Weights of a small mixture-of-experts language model, trained from scratch on English Wikipedia: 32 SwiGLU neurons an expert.
Below are experts of layer 6 (counted from 0) of a mixture-of-experts language model. Rows are named router (the router's row for the expert), gate (a neuron's input weights, with its number), up (a neuron's input weights, with its number), down (a neuron's output weights, with its number) and show model dimensions 0-191. Each number is 500 + 50 x the weight over its row's rms, rounded and kept within 0 to 999. Numbers have three digits each.
After each expert's rows: "mostly gets" lists some tokens that are sent to it at least half of the time; "comes before" lists some tokens at least twice as common just after its tokens as in all text. This comes from a sample of Wikipedia text that the model never trained on. Tokens count by the router's weight.

# expert 102
router:439641605482542550480479481479512527577537511506364526480603526482518507536544499527414543594456436443478482441439476553553423489509470433559520507497605440483517494501524414467453485460565453495482490441394446456520434503536544536493459529477471535500519521453536464513541556582505360440484462518591487492499571466425461533489565466530397563587483521561430503496551561463544394471449582455541470512593487572542568443481473594534534453389527458489495586548498528532563482475578453506528507503460569442549448480475508480549448486512491457516519492432456561522554524554512423440
gate0:537560516459414419510407370542479512495460474582482523474467447522468501439551400543503473438401545527539445520555462463519484551446477504497558501540571476526468514428508475460574460597435456452512529578575539434416480572443566592481552564473476526437452534452477527601432430463487519485475479486466529418488590434482535431560513507449522515519409476457466531447520563475511469504527564512490569473541480471404478535466529471586516471463497523508454508581548478510521554564562535503446553456464418444447606534507490586377515501488399431499564558460439420506448426490574447490
up0:533511421536594471484391517501469505503430413457541534529422470467552456460466492489499387509493417397483463526422502553506604522472562424449552443456376538483558487482543465523589533342507503542592510516507560484546416508508574506573449481534500414539543492548546427554467439485592508481509456490467508450383486514535529513533474442496578539434476401472510459499472483532547476580494467514566514437549553491496534482505475546488495527514474530544503489484562559581482583514539501488427494483445427413451420513546471381523483520545487490526473547474572562572419552403568475463
down0:440387460467486442567552523543499431480463530602574556477439514397417519434489489449471447474424518460502525491496542523476519532472590426498518497535499555483507502598484472501474502428440521409535549558495457417503471444479582547444486458442454582508420525484529483543483442389510510409480607534498475475555557492524591524552504513524431487482461589448450556453521544496571515484487475394480475456490462518389525510598482455503445481509423480549546513483501489518534559423603571494439552404587489532450518550442428504499576505534553599526562484434407437485451498399536548488
mostly gets: " Christ", " Christian", " Muslim", "dam", " green", " rain"
comes before: ",", ".", " and", " (", " in", "'s"

# expert 211
router:497511438506528509464474531560510478544469489502505506509497522405529404516505525472554461529506491501382498449513429557517602544519465490571594568396522483474503497506549483613467411479593600517571514503461530486486524496481473465452455559522595519506494530495492543472526490557470488486481388501557508416495487554556503487499507461550442545519528514541488420453579507436481568457479438485522471462451533548536409450378550516579575419359577556499489448584524518565471427475562520437529553483431611570487459421381512463394513548536497455552539470501504465539588537574583464467
gate0:528580472437465397447418484503544539480495509495509560496382454434453505481595334512473449498412505494556489530521479400556512590466486566464558519477563486473448489482487543510523490605553428507561558500368543454469482538486534566573502452508504473451539521530499555536410507568439497465466492467432515423484494449474552525575445564431514494510411417424456521480453472456519506505497577483499507455565540538448501558465517528572568504461484546501425465603467538492556539517527497630541536443429435542454443503521426551455507570522386443537557511469498462425544415542532492538
up0:612496498488574465436427564441460450484457503474530542497470454489507423501477505524487357488526475487572454435477426505453563603484557466473579510532448511451568508549595523503469497456500518528550517528500563492550491486523652575651404473516512409453536483584562512497490463534494424462442485465505448411414390577479547451436483493558454551476451413411532492529545509540523452564498472500439484441546461437509509449513510485510469444478534552510485511599478564593540533542518509539506551499521486414534409445550473445582467540499511534565494525490594505605491484505574444540
down0:458429568473458538556504524537478482482576453583504534460476507467372461372405431535480403533438510482446486533453544468490538525492527543468514527557394482511538592559564492504539562504464631349558455559463560447459467519497667478468509504496487507554521448552524494517583512552396522471466512519478533511495500534480460449510520440473522458514493522412492569453559497437551585535473518403461530536464504507406523519539485454437479455525486464501430385500442523554626419490517589502504538465522528524447449518482499480592528466522521487559508518535482482487519364451491551445
mostly gets: " already", "arily", "ibly", "ently", " too", "ionally"
comes before: " the", " a", " his", " an", " her", " this"

# expert 171
router:521539516489499545515528545519502452585465531430359484458616554523495459433536529516582504587545480468470458562471489509502472541503407529559552558517510533500526484549477456538548389464477524481523422551404358426478552584495640458493503573552519485468504403480529558401610448580462514476456487511546436472478477573493514527431555521610439575500565478596450440478482506539540455516580502440439539484524549495564500527442483517476492432457509529457440579530570485516489436514515540544524604531462580442532523454525489411517471460484476390500457449498508537585516506522479456486
gate0:559579508472505423549399417521541475454519553511440500529450507477542513455558380577444489474486541465536509550477463521445532565457491508490587512557516490506492473481502556433528504530446473482489541526480581515480555524488457547557551534510428471452527492564472496591404430504454633514493518552447470488462489480506555483568512565544562501593471526417437549397464405446495468452484564543514510456551557530466553592495506447599585491474509593506462436615562518535472547475499528570470516417445416577462519492576396567490564538468466458502496598451358491514458455463542439545
up0:505485430531572527508434555528421561527518458441500577527481566462570418497485545550503406438491438454472482568410541514503523549401537402531554454511405471522555522500571488488479482420491467481516525524492565546531385531472588470582395504471463443482536479452516501567458517522559469506437480473469515472411414546498538509517511514590555500545494455442457496517554482524519468501466454526466480416486495441470546465557519447424463477472526608504504457575604523575563573470529508429442465506530514546420417544632509421534510469457474522477481619555649525533462566468547451566
down0:522415460506420449624533571444506464494483474577497499487474462446358498526463447528442502530425537427500594524497596473567428479495549486536570522507415549478453582486492507431541476550500496413479581423478550530488526534474599569536425537500517557496435476571493591433464414462463492409572492510443470423530540491567467475477575521457505524525509535445406537468479518435503574475531498405462456401520520535458494540463463535462488587551457489502528419477458503546588523525520609557419510491515460512436502508478426438595595557550522531511527573567467506534477428455574516523
mostly gets: "ghan", " Chevrolet", " Romania", " Jay", "akh", "anguage"
comes before: " |", ",", ".", " (", "'s", " and"

# expert 182
router:462617484470483456518536510499506489509452549550453494455527587463509402497471579458440411549517467561434434479455456495484471460421502459459528518392480495403517476509486459541516497443541458525489477418439471456586536573539563458486473535560628458495574520461528516455528374530486434508483479459523496543392474471541562574539538453455426469509546478600514499567486562503551450390479419495476481500484501550556520477443412582479564535485594430488504477459528516556511517526503512525560609479546559511462508451415551406480456425459454406546510498536466503559611544621457514444
gate0:553501451396477408502482533483578538449468540455425508505453546435407470544580401492458507454460465511493541492526422376506521560466478558512524500479495446501509461397497419589540419568483389571497541520501542468484503554451510518521563580458482359483465445518462524549436439460536546542436485516485530539520448492431435496596447511461556443531473502360509537469480484407563540558424574512440500471533539567478494548507539504578527557476531488515495440590494593524488521548571497524469496486415457556420533451493428452452446508551425518483534549454414451503492434556536413471
up0:512454510478589463503407613517476476520474447503605546531433480494530544501496515501501374472549550451484442512494439556493569599485545514488564498521387480412568491503496530509468529509468502555489518492507539443463405524500612490536491402487483418457560475483526482578501475537565460404355402451511497498442391504544591376527521497579550487551421515472500432513545489538536535600507494489414510452533472490509541410532456480491489514437529538536463440541556520572540522499583522500491460462502507565438468503506454386540485505546413467440502513484638583544512534444512444496
down0:519492506473471411464513596418500493475454438532501620444542399453392545519448575482492382473447473462452597482580579541475598462519505515545585573506430561478484468454491552501546465491478513417523416570460472448493585569520611506489497407546472556520503487591487516512549465472486508450538470442453432488516524488496481436480461448559521505529437548513465505435560485512532559454511569375425449446499493510504579499572490524397467541524442553418493448519449466499546508409603545503443524516518458572418522521526563514548466581492511527509471531533432461517550418487457452405
mostly gets: "!", " Racing", "owski", "uez", "ić", " Chevrolet"
comes before: " |", ",", " (", ";", " =", " was"

# expert 44
router:528480438452507517392503490561517445577480427557412561468584454488504439461465472546501476535547484454553441479478450493562569479482514388581469519487550494498489552472563480499428475425523485560450436467485420531602638521493506531438399545490588474433453497492460401528491474518561453559459446462563549399502491541485537468482484442492569564505598572464415400492418576470525549523533494503495432567561475577504543569556446549472491387476463539532482451485483483582519452501567522501604555461546529493471471454491528463487600463421499373467563501519511534535542530539522542500
gate4:559518528559512463403469503397573556371526453512495437550416539553470544488510482566471496424505569497542491514473571500541431469536529521483443362496511429507553412451516578439389541493411522523505476510456565417524546463487497479461544515463497542509440421497479408499442484475584574456480501551497514467415426512502476479519429494511605464531566501466487553479505525476481529545423478493543485524560512465449445554516611433614540466534492459525512571569584567443502517500464525476421462427481533495435571534440506467520447511505523460482388535552603565416486489526494609579
up4:412466498522501439453427573425495455422494449403452409536536448471568522535504452470605487460418445538448485498573577523499527592544505552468458490549541536574578431571566502493523474530497510585456497505517447603501538516439578470447537487556539574538567385467473485556488498520534537465444462439536580431494510477444523679481471484531507496445521387499433494470554515455454534508484559474461496526480490500439562486511533526473502439527517567517494441511446519551446579499464580504432618513414502456491520479471448439511391504491493550420407500481481464537400539465465488591
down4:421462615491447509518571460547525530464515575396486469455533377571510583495470527529463482492467590495457458450427495569443543495511433480510441555544561556497548506531430387508529569499493485625606560455475508430516558459524443432574508573566491483497539543562556467471489494514458589544560430516531493551417431478456491556574491549461435485455481510455506513523485490503527586499428429558436570535431488418531482473589441569514473475517461490542483478543534601540381509570516567559494536481511510452564484574612456490575508564483497454470584530464539564445492473519471520536
mostly gets: "\"", "ape", " Ban", " Village", ")\"", "\")"
comes before: "\n", "|", "-", " (", "ction", "/"

# expert 158
router:589421514503533490558538523571469552585455527495544518493473571484516473452477488550552506477586521435482453464483528584562498436474435407585554559409515542505540555517489505546450522504520489504527477418529477478538504459449471507418477513490574387495525520497479517551525408562409476568525489445479595526418432469542514490449482539521531551509562555515489449514533481556521631544527515539414395525417519502547475489433566490469493468510616488520483475609441409553537504496488402499505372513446521484476501327482500443538499461514408563527460554512455486448487535625455457469
gate0:503547446488412348471439509489509503464460563518460497440538463529411557447593378530440410382414520486453526502546444463423543612489505546510545539498574467433438480377486452501520476517532455466492573495464584518410472581483523560530503536477495468461525558545474553567488482474511528434479476471514538461469546488406553495489534501465525496540528394405493523497450524445544440567458497474497543449478566556421476639495417493546526508459535501515540505564505569526517557459511518589535571483403420523436497493565495481434526554510496459545544516522429482454602478563524432449
up0:640469545492574497474493586460478437497394430511620550445502511528538552377500435512560381461542459427492440505410498538440559540544566464538591532567483517481511546474508479453467542453491476602574515467495595538496470473483609530515491526479549421475520502503528442599489453486470512458420453492467483499438474552416595532491493510545579535558534406452466455514539515532590491573432477514510541512542499590497527488482465520515477466555525574565485486553480553548556596473478547550526497507489459522416411543580390396510485520440459561489537504479551454532520476474456418521
down0:405431548455462509450524531543548494558519497612532529415465507424393446444450431420429408517455540551463530530475552511529539541454523482525445466513438544462541589606439464503507454432467514460493476539469520532524502552506627562430451546457535498542499425538592577537552460517358481446481503464538566500541497482493531488465534457453518524445437539374461543466519509534478542477473577522511499410492488537410496487542467515350428548443456534552546468539490503452464475427612602481434546471505512524474509516451490538515439459519517423562551500586395522469469522468494549468
mostly gets: " include", " prior", " including", " includes", " due", " included"
comes before: " the", " to", " a", " his", " by", "ors"

# expert 37
router:465598548492527470468451561541490431500476476563448476485447546429519476437539497514541487507501517477488537427469483505542571373488460468548517486487557538520553496506581491467421589422494470486638482557442487515571520555487502481501457572539537463532430486473470511371463467463449449545473463522491583458394494456460535537464463401489490473520699562549486531538471489462521533563520472446500461519490535517548521533411394535628492479491574426528475529533509462492478453472529443536584580497417562495572553516566574462466501472411457500534502511468423565508608433574540443478
gate3:541508591465469371532568390446454523472538502491466470457594511519562418594369513550441463412531516543522545417551422486502532577547451515607579486428493467514514512509524458413439496549580452514433490597474489493490554495487486503578515532489504531563417507505479467441458562397583444473527497555566488431508532402478440568549472499495522515569597499481530534511496492462452519514427581531532475439397540461444553575501497539425463487426499442471504439557475468439504517553482478438504480461474502515547517404481481418485497527547521443475430552475559432429555431527592466475
up3:466507558539539392480531517499454489379520480520536443525526565517494443447491504539482445514562585630410521486503567516452463485663515548503497529495400514540509514510523521548499585481465498495466562463451462476441467413575472455448538446541501619423396511511446367488486479539500456466489523539419536484502540447473408567466590552484575496465521498469565516557521574499509516537454463539427486490518540467364453413531559440499442578463467531469511388559501524455468490469417511525398435486513436461507466464493446521489447557463529491511438525500463508453485616510454588502
down3:556412529562410513427430509529480393526473494459486464541548509527471519492443624479548466495464462426532543514470460443487570561509630520459504515414553433501501561519517504533535518511544497506542467479523446476533525453459511588554555535604509519508497565436474509489552485505541486466433592500517500517413474419515550553476498409439519538442527477511552362434579415473406486575442527455491542520402494411406611437534556478607428466554458523553440487465478478522539517480544489481424460485549535591519557464442459540485506507625456565516460532486481562440428566516491535472
mostly gets: "\")", " This", " It", "|---|---|---|---|---|", " Unknown", "α"
comes before: "\n", " is", " was", " (", " ", " ."

# expert 105
router:503497584474489448452486442488438456556482530469516553478564539516546403442531517573509436533536561451441486496510492636511557442520468478511518513462498432457523611560436423471483493486559546528520467448448403474494502490361512450487489496547484436505471463516559498463464310579570405510415499461541508495495426474499519598416543452561420483494675545491495466533540484466501504529531500498417492453518495498478463512468495533386468464470568472568539513541484522495537515522471465575467530599436559461566475393543497443553384521492483513583550454475488549517544570525500501511
gate0:489470493489437387497480467590542576485530548482537559544446469407500490440555384496429456482419499485474480540525506445513498575409479587510565540454562479522519513436507445485512507579484430527510555549495546487432427518478482541470531495401514387448509562513539531500494431466413528525461606501401492501471523496426577368590555549511558467629413488484524515506508450498523533461493522562519521462574583561460527573491490413566513491480491504523378518567487546500482559472534508574525532437547423525473459498508501555473507512498359528445543551482480429519493390512567427502
up0:630431501455573531447449529456484402498479418503593505530429501478506403550451494528505417429599532457495487558428493495498526589474592446533617513504441531482558523537541525489495522475448513592533580502486574495484442551452584536568492520520477413463556487434508450539494413545567538433423529528528417469403451561556502487504556522505609458512522425379541498453581465501500518538414515510431517448526449487486519491532455497533445437486521589530476450551468554561604550537477525505492449444508464497465434506523398420542491481507476507474512568503585538594447503429495436491
down0:522348506458392476527542485508538485534492488550586528452476491399383520538452392404520418519451521444476587458469590479493471438529601507521575526473449587474508444552458465437497540523501572461511501439518514530473526457475537483494447482430534541517462488521537530532492420473435524441443627509492504479501471516576493444502535512511485509483460559460453543523509479485571560443560443460583516415609530534424555485577470485432485579595454477454540422479443459456522529443593508504404518424512466543503500568441388569522552516516466487471555505548395450516469497492599472502
mostly gets: " received", " considered", " achieved", " arg", " caused", " focused"
comes before: " by", " that", " to", " in", " as", " on"

# expert 2
router:485525551506509488501474464528483552555513518542551463442465480460478415474490514506460485558525454462480373462442390527515485472510441376535524497467473452446545581535518507442500540407620497566513485367497486523473561555482540509471494543515528463504413410446534583518483461547501519607501491454514533545572530517573566580532567472482556542552630540491534445529597454505519444506507463443447483449659455519525488555508494520472595435492540372483339495534531489515529436529483407476505511443433490430569481490518453511489504504486440478463554542416431515507566546490445515446
gate0:523536508483458380463384494530489520514479475515473516521433459397533499512569412465482496500461503572454490488580450402476530586358507493509536549466588475530466526420513490494576478523516437509500567482546540482473429530440541580469531567485436450475517535479469520519422448504459581460495495464461478537464568465571551425562447510473495507584392485440494543437515404460455470464474477519499608463544521481368527548519493473535486471540533516499442467602545500508476581488577532529439514453457484590478487479411485554456621577472420447450533536413463420502563452470531380530
up0:518500527546582504452394513447472461565462415468572527575519484485641396519437525507514407476464505463529442535493514541442559583442560424520491475462427477449548522521560478492537512391478504549463561438543548568572473542425570497555454533525499436479543498565493442512501422542448493433469502414505499504447432450580512427513484489526528533548470511424534424458491405533513507530483419518474583463594505519465418477598509457446490445527529515484494461584520493547562516509562550505505479499541471516527434510530520361561511584484442538439512533480652442532542577467525400539
down0:504455562413394515447497608518492447517444506568584496442494437475418458495480517456409416545421572417531580422440587536473541511565555523469511501482449533532510559579557565451507469508460596442506536515492414450622530489492522489508510398489466549460489492476506481490517497519410487546475554560492493552454484429498439487491485503546529566491507563438444504524541544512531527466473483372469473537524491479436578481585459534462464544508556478524433414542509396527472566456660520473525556357458419593455516519553477524511553488520534525513537466522453473467576404506467506497
mostly gets: " address", " Act", " using", " interview", " receive", " receiving"
comes before: " the", " 3", " 5", " a", " 2", " 0"

# expert 68
router:441477574476540513480435478598565412513448525545425487519517508469566535500521496511503546476503483465550472467478394434497400528511527424589489520437457545536563515525484487579499469496550490419573483499433544546474509466578574452470475484583568508575489425531506495502513525578472493525522383466585465500474473618551579619414539488539480497590627498470585547481567511559448500509537540564466515461459484515441495469459447466452521403448474484552545459536403442492488485442422413487487565488448477549623469471373530457569461520405469457455529503508470463551570539505450500468
gate0:529559492493366413551448451547479576477478491466508550485472478432453509500547358491399509545441498562478503557555437524502492600514482514573605503563556487465499504390522505485522485575504403522519577525475525480467474538467510583605598481511497473448477419465515555566557452469470539488449480513436504483512538408417533425505436451466549509559421479437427477417551452435512489527444556476517457511554531530422511557467448475519565519479525495478399468586539490566515506488558496514516511472511410535518475617522475594464586387463391475508504511505445439497522466509538428419
up0:596499474534561532487418606492512477475491491480562506591456542504531563425440444499495456410592458533488437581475540563463561553482581392476549481533441481476523522560483526497496503467480475429539510478493573557453447508485624517569462478547464374456505539496592505543476396549563486438460469515474484442421435529490518562492580520524532537480506402451459473511532477512540429532476420593500448549574443545473485389529457487533471437483520537530452501510509507643616567544547568500454431505531457540475445516571554371491485501544533426506506534471594516568504520456483472531
down0:473465561481506450522565539603565489470521435529521530460567454498380497486409548504487441468422374447480525469542576594512434438574695450501487512524436465452511504531526598453506496499554505432545533490452437574553544509464545574516460489477505516569424415558602479469530404479438509510538483520571489538543562496581523528493459588518489525405424546466524512442564523510478513486507524364517510513483529525501511570516471607431455522576469483468469428533557452505508558478565553482475556405578514557393434494459503525561538533533554514490553479494499497511518437491503482503
mostly gets: " taking", " how", " bring", "=", " take", " creating"
comes before: " the", " a", " him", " to", " his", " an"

# expert 106
router:463606543447465513458543469464449402594432574535424486513553487498538469536472522539528525478503553489407469429502369481567574431484467507510423435530551511457486552470503509528468532381498483512479502535491396483566549541564529443466450545500579377394543499446520471457422497527510575497527430456593469556473451568555512565514543512551465486506582497512458472519497552591629492494570487585523384492510600587477566385489479506456487502478461395528501481564464491536536442420615442478527545505497470455515524531478494469516495576495477545464547479410506505528510492554474464469
gate0:438514470504509350464404469533522504497418512465432587559508481518495480456565400473400455460392530475476517508499438450485518614444502520532510491536559458548496530429524450441529476617548406479573566475519525421357496560428494531474489479551469457497556509501429527564427449506459512450462494460463541490481532419386594529529493514465498469573418465472555467445489555457451509529486509566472503484573527593380499431484449543564495452505510591518433569541523435528484576552552548507439457449521437579429557518544523508468523570518413458501508454476498458483524494477500508422
up0:575449475432582453522428560504509526481424425467487553520508482549490502512554580493452406465581488432530400548390522542450555540494577462568602419538443591483506494527520493475527544494532552618559552492498596496509472538496594516499431459517525402520558498473482484517497502598441550419412522466486458441463481473515545559498472480547561557483510334423516464505506471521561536494511408605504513455609509464532492451536485469532524480501586549420470445561543541582492526545502542513510492485435514467501506575427490423532470506505479586485481509496607489551476567392548478497
down0:446426556464389455466483539483509455464450448575493544421500460491390514481371587523468470515444447486437541485526615505506569579474516517489543586549472536448591511535466473417507511559458485427461579567467419473547467490503590491437468472421525539576461451506500555548504484463470546474526495583460431543523496445547440486488523495507592537480475556501383540486614550587512521510470492390414541430544432573437577552553434542479509586492451561517498479534409488504527504491593545490489517435507511576445539492522416526548535621521519522518576538490429476518529490482499464492
mostly gets: " Born", "History", " date", " Website", "iew", "etition"
comes before: "==", "In", "===", "The", "\n", "On"

# expert 176
router:509589606546544514441511524465462465506473537622432493448551523461519386378468564526472513498424442479489446530520448622438547492375488525542559490482546592524488516496548453449405461521520440431573417500490404479587579462481456521487501535476545471537452469439524522508495443498538556497431434511554524484495524435523500571459560499569528512467580495509457429454481552540476396467477411486470432523548572538528505442492568503509507463522526480437487581491492527533588433461560549507531605526469534450537443528501506591520430557474491406504629429406461519463476491501522437496
gate0:516515442461391365501526477511526506485470530481453490517519448494452535500581444518411465514391556521481502493578428495524525567488530553573525512577560487570445476461493466476493534576467444512514579583513491420467475594396509614531504512478436426472475502496498544584462460510406548547413545452456500454535571465509544490510499503525535506527406506461528528472519459483476505470460473519425499475542535539431564468484425526576619484497487579492464456573492496559493587568496518481554531489522449549485462519521367543506588559617363461500579525531401432489549422498490423450
up0:588490489440533507400487532483506460485403425511557437541461476449536458441504524543474403468575524431506452549451448555460556585469562442537543512566481483473474497556592458502418567463470535567550512546547535441488425543445585550533493477501469480474507509520504492580474443502469520418478467523521455470442422572553479550375450462608534583477513534434498429478551446491535498535493477526457413469586487505439617424515466472549512495488503532531574504595505499606587518516495477458559508488476490481535429560538345427561410550570535485536544569478556559578495503459495444536
down0:544443475508535446436531539481461513547437558503453546467469504462408491422473537534511522475451530435467528384456594548456494551491614430498465499534445507481510555447542503416457425538445485441541533604481484430562540573477550487478521521439492558528421523512509505557467407420511502491508546601585510540531504426537443490541506541574555536454474573557473461474583517562428545463483534424524530503570441531413529494507394571455432538461580521478540463403451498419512506511490540551538474418488465434394422496489421492532573558555626496496475514524394457575450539469447480506
mostly gets: "nia", " Africa", "alia", " Nigeria", "ghan", " Norway"
comes before: " |", ",", " (", "'s", " species", " States"

# expert 164
router:534616524468442463424524489414460454507441543488462545533515488506507436492477556545527502533595558482507555469493437545508539407451479530544551588396484567505459440544476480507507478583544467521570482465471409407497555490515603461516452532507544457543569553517489553498495463480480526498527406557527550460553489495510548538481564481581561572506429528490538469534545473510535551397451455448477420515440526538548426435408503552605575490400592597525491485506591485545566473524500500518445530469429632631484533455435543538528509498468506441540471474492380474573433495463517465432
gate0:489596417447449400531487470453515508400516540584445543563426481518455492438573368537452446453441508560529488509565443482517485602498507504511553551519636488542469474451515529445464499627506467463502501560503583450501444525443471564464493483482462451491517522574439564571503491475513496543384528522398531425519537451496482409494508516429557505541445460487490510466458494465550458524478522533519486454487547551424564612477456554546582552539509530488494496555454487476479493519493483532551469453458477563459496561454445585445635528516352478507532556474454491479512382569469420468
up0:533463479482510467483373584472505477484345462455484569528463379517525475450443538486511431437551544519564403513477519534446563504518574511497607478573461533561585546564533513501492510484476496567579557464551573469543338605460587504536466440514527451448534479445490479551498431486572476469468497513557494458487454542456537511569494459525560518487486470386473460479533521568543502599495459501469516500587468514543459482593421454390480417465571522535500462481496587545506466551524534501537466440511534477459440519559486431492499530458490514574494556526605482580436475427538439442
down0:475401536433472527460539543499552409510434448602525550497462466389428503475488402509441459457531543487530515445528584489551568561521496598498570468513485599479531522544458461522539499490470546393464520461385471484458540473511591551483561514519516518490477517541595519533541462428492504482504484572456570454566556583484562580541458502492509534523401529464453469371503446490465517526490483462480489469501386507518512570580447465465469551540454491525528442511408480514432517486539567445491477413467509606449479565492426503536468528487576581374595573584484522582540461480528438533
mostly gets: " as", " canc", " Mart", " (#", " Boston", " Mal"
comes before: " a", " well", " the", " an", " part", " they"

# expert 32
router:428469525563509419535461591471481416508389519507369477535514562420489486505501437503435463538532433465448462483525453495543491469387458565518422521338515495509539506527528434602541544566636475504494497453506472511567572483481448455465444447490498472553604523477514481596501509530492533513420467516553580485452513486462588554543481508490501515564589456586471506540520477521481557428497458446477508566538484473571610501531481434528448506496471514555511510464493434508446498471562495538414536437521493602512458490429486488505480511371531470464659507474464523499492553475531482388
gate1:512383521523493508545594476567439453460508528502497600456519536491498528457436447446476537506438392479561429556553491454495544514565516521576452621474474450431462482476409396467469554508508534514488507494584491516625567518505512521459541500538432471479470532575576483512490457534526586516432535552486488431526538520527461548545492532572458565482473500561478475545454541551660491481554571386516456479539497506465495422535541471523452568455616559447524470530507507529506477538465573660527596416459535514546472527559495445519543522590445510469512533460505505403540446413510529471
up1:490543519551418570517586576440474511527413498449510557437583504538494518516542492536444507498471490499635451479468460461486445482514536440434411513516523379527470536549566460482527487524472566600532443553558534523451503524482508515510501603464597524458534392533537440494531552500509574474462474589469525429444467395511564440542457489485536568508521469565467447473433567543465515484517589391536412487563543513536467446502435494602574540588468567488430495481576607469436459506533463547592499523485596544419492533509539524587489567504500486485458515478510529574485602492467428547
down1:531476543572399476528547483548512465465502380569424453526513482599513500553553478406459408553498442504503581507465468535506542415538491486483564548466474543529539528578436499489460462560465473426513445506525440514522528546477561498485551490534459562394579495473533511504574433510535494512577511571493516495397552526610516534528493566505475472581432461556403483637528503522506458455458552508478410489450505496541423378489542505537417419445517522502515523436503603491507496455446410450479514522407458437438542482627493481534433521556521490488536502588505450412486443431502423548
mostly gets: " sw", " Sur", " sur", " resc", " leaves"
comes before: "\n", " The", " He", " She", " After", " In"

# expert 113
router:515613475502595498462448532516426544587552592434472437483508466484470561544596498529491459478501506503551505470510498509512465481443497449650569471314500450553479565518515528503437439436571490509520447500507473522517477467545473500452459506453549475450526512492437444482512526526523434552488393541524515441457476447609528510451540491640542527539571475528455434637491492563551483415523452514428495505494539555471522426471406459512544478427520445506440522582540480553498457476503471547548575418446501546517528468542502529430483569569582422553522466439414514500544512559557485420
gate0:465495471498454428519413467518525461464433498537450560535508456485483507507528368472435594426362493499495528512562403545491460511522478573491560558490540493478485457443564420486489522576469493518422540515548570526488515540467445547592553507477503455456484511560472502568498463570421530457457559543514519464450525482401542435488563519472474466559502457443485481427465525391490496447432543506440510444535588523397438508497479528510520578491495520373417556561411537438394560559542560550458505440488438533467569457510529583483524593521427510537608494497448451428531423533511410470
up0:579487472496620415437424515482519439493461462436566498577467498550492484494486555471588411448540467472534496539408489474480604483468569421505581562526445474448507507528564448499577493379491469511485572518456607419469403563487599521571496533537498415447546529552560466499437497486524515411408491487497417479443467497490570472465514533550565475606452457407444532461485525563468471563495497543446576444533419487495517475567464440535453507442478566582528476474546570570490508536550550506513456479550441519437435492537459403524561520491437499466465563513588464530449504458458413489
down0:489388470464368384522538535480576522434537581528523486488460536500412537412385525515501423459498518495501500446491615486543531485519539467499540469516448565476524497495484459484485507504471538382566488526530424502437498509380457573520427518511541512582468500505527558438564503514476516547488508458514558602565390434486447486533591470446494526543423537496407548500474428484497525534601493445560541500554528588415520528498498513494520529578449433464455498561479461490529521453613516463452552502550444568396513523547464575529588514527582491564495549527354515546483501468502462486
mostly gets: " fourth", " second", " third", " fifth", " First", " next"
comes before: "==", "The", "\n", "In", "M", "S"

# expert 196
router:521558576448523498528430557542537523537449582543418479524507616507491431496421566560525503526464459521433527473433424507472516539453437552610452571356482552516546500481512453465544506555575467449529469443482444510588477513488586477551524530596614385537559442516567541502500462517442507527451407526533515475420564459537514528440460487533468498483588524565531478486578487570546523513450454419454404604540512511562549563487400510543513458450533456464504518486467474528500407440515527558517552554480595449497518508466540505626472606478495481517490463523485492540603474462456521470
gate0:562579422471408358548498471476519446519501512453450518529506430460456458518539419467480507463396512498503551563565431440474466615426507499469583530531553400507438471401581476497567522574483490478551571465455567498461516610458523547495563493476417468511492550512470481581392439524454517475437438467476508483428570349487479445455461539493465531555441475394483480439530484385514515448486515543470508489566512531440502542467524506536570561492478530474427482587519536559481596493558494518473494503498447558475484478490404525476541517478467505504521576489411400507555428503518473416
up0:586422539473577524452444571556499562501426458514587509555510424405492543465508473535484458473543513422501377579436507534422573620451574419531573466516416505476552516538581525444550565465497532552558506548536581417479450516496566554492504479552538439449512502405485496536527467557532514457446524495520570425467413517496559468526510446515531476519566461397548421553529485548553426520518440495440511485622483448506526509473513445481451462484491454563505441568500549554525546516578507483548412503457451537456457500508463467512331526512442509491503463590584537539464493441470463550
down0:439375455499478453502573496517511512440485482541577518449586475439371465497404487452444458503434512498442506470562554527531502554534461454438517547499462568468520524554474511524500457486516482420480450529458480388589526497490647579446481469492485523609446505566509546501538451462485498501480497482493535493568593523548561530505583547519542542525499525439437484430525529476535567455510449435475472494514474518404547580549479560463511521478489488458464456485378476496528511511591598546448555511531420571425578517539464535565479572480535540528568471565414391550558499339492522456
mostly gets: " around", " about", " approximately", " sq", " attended", " just"
comes before: " the", " a", " his", " to", " in", " mi"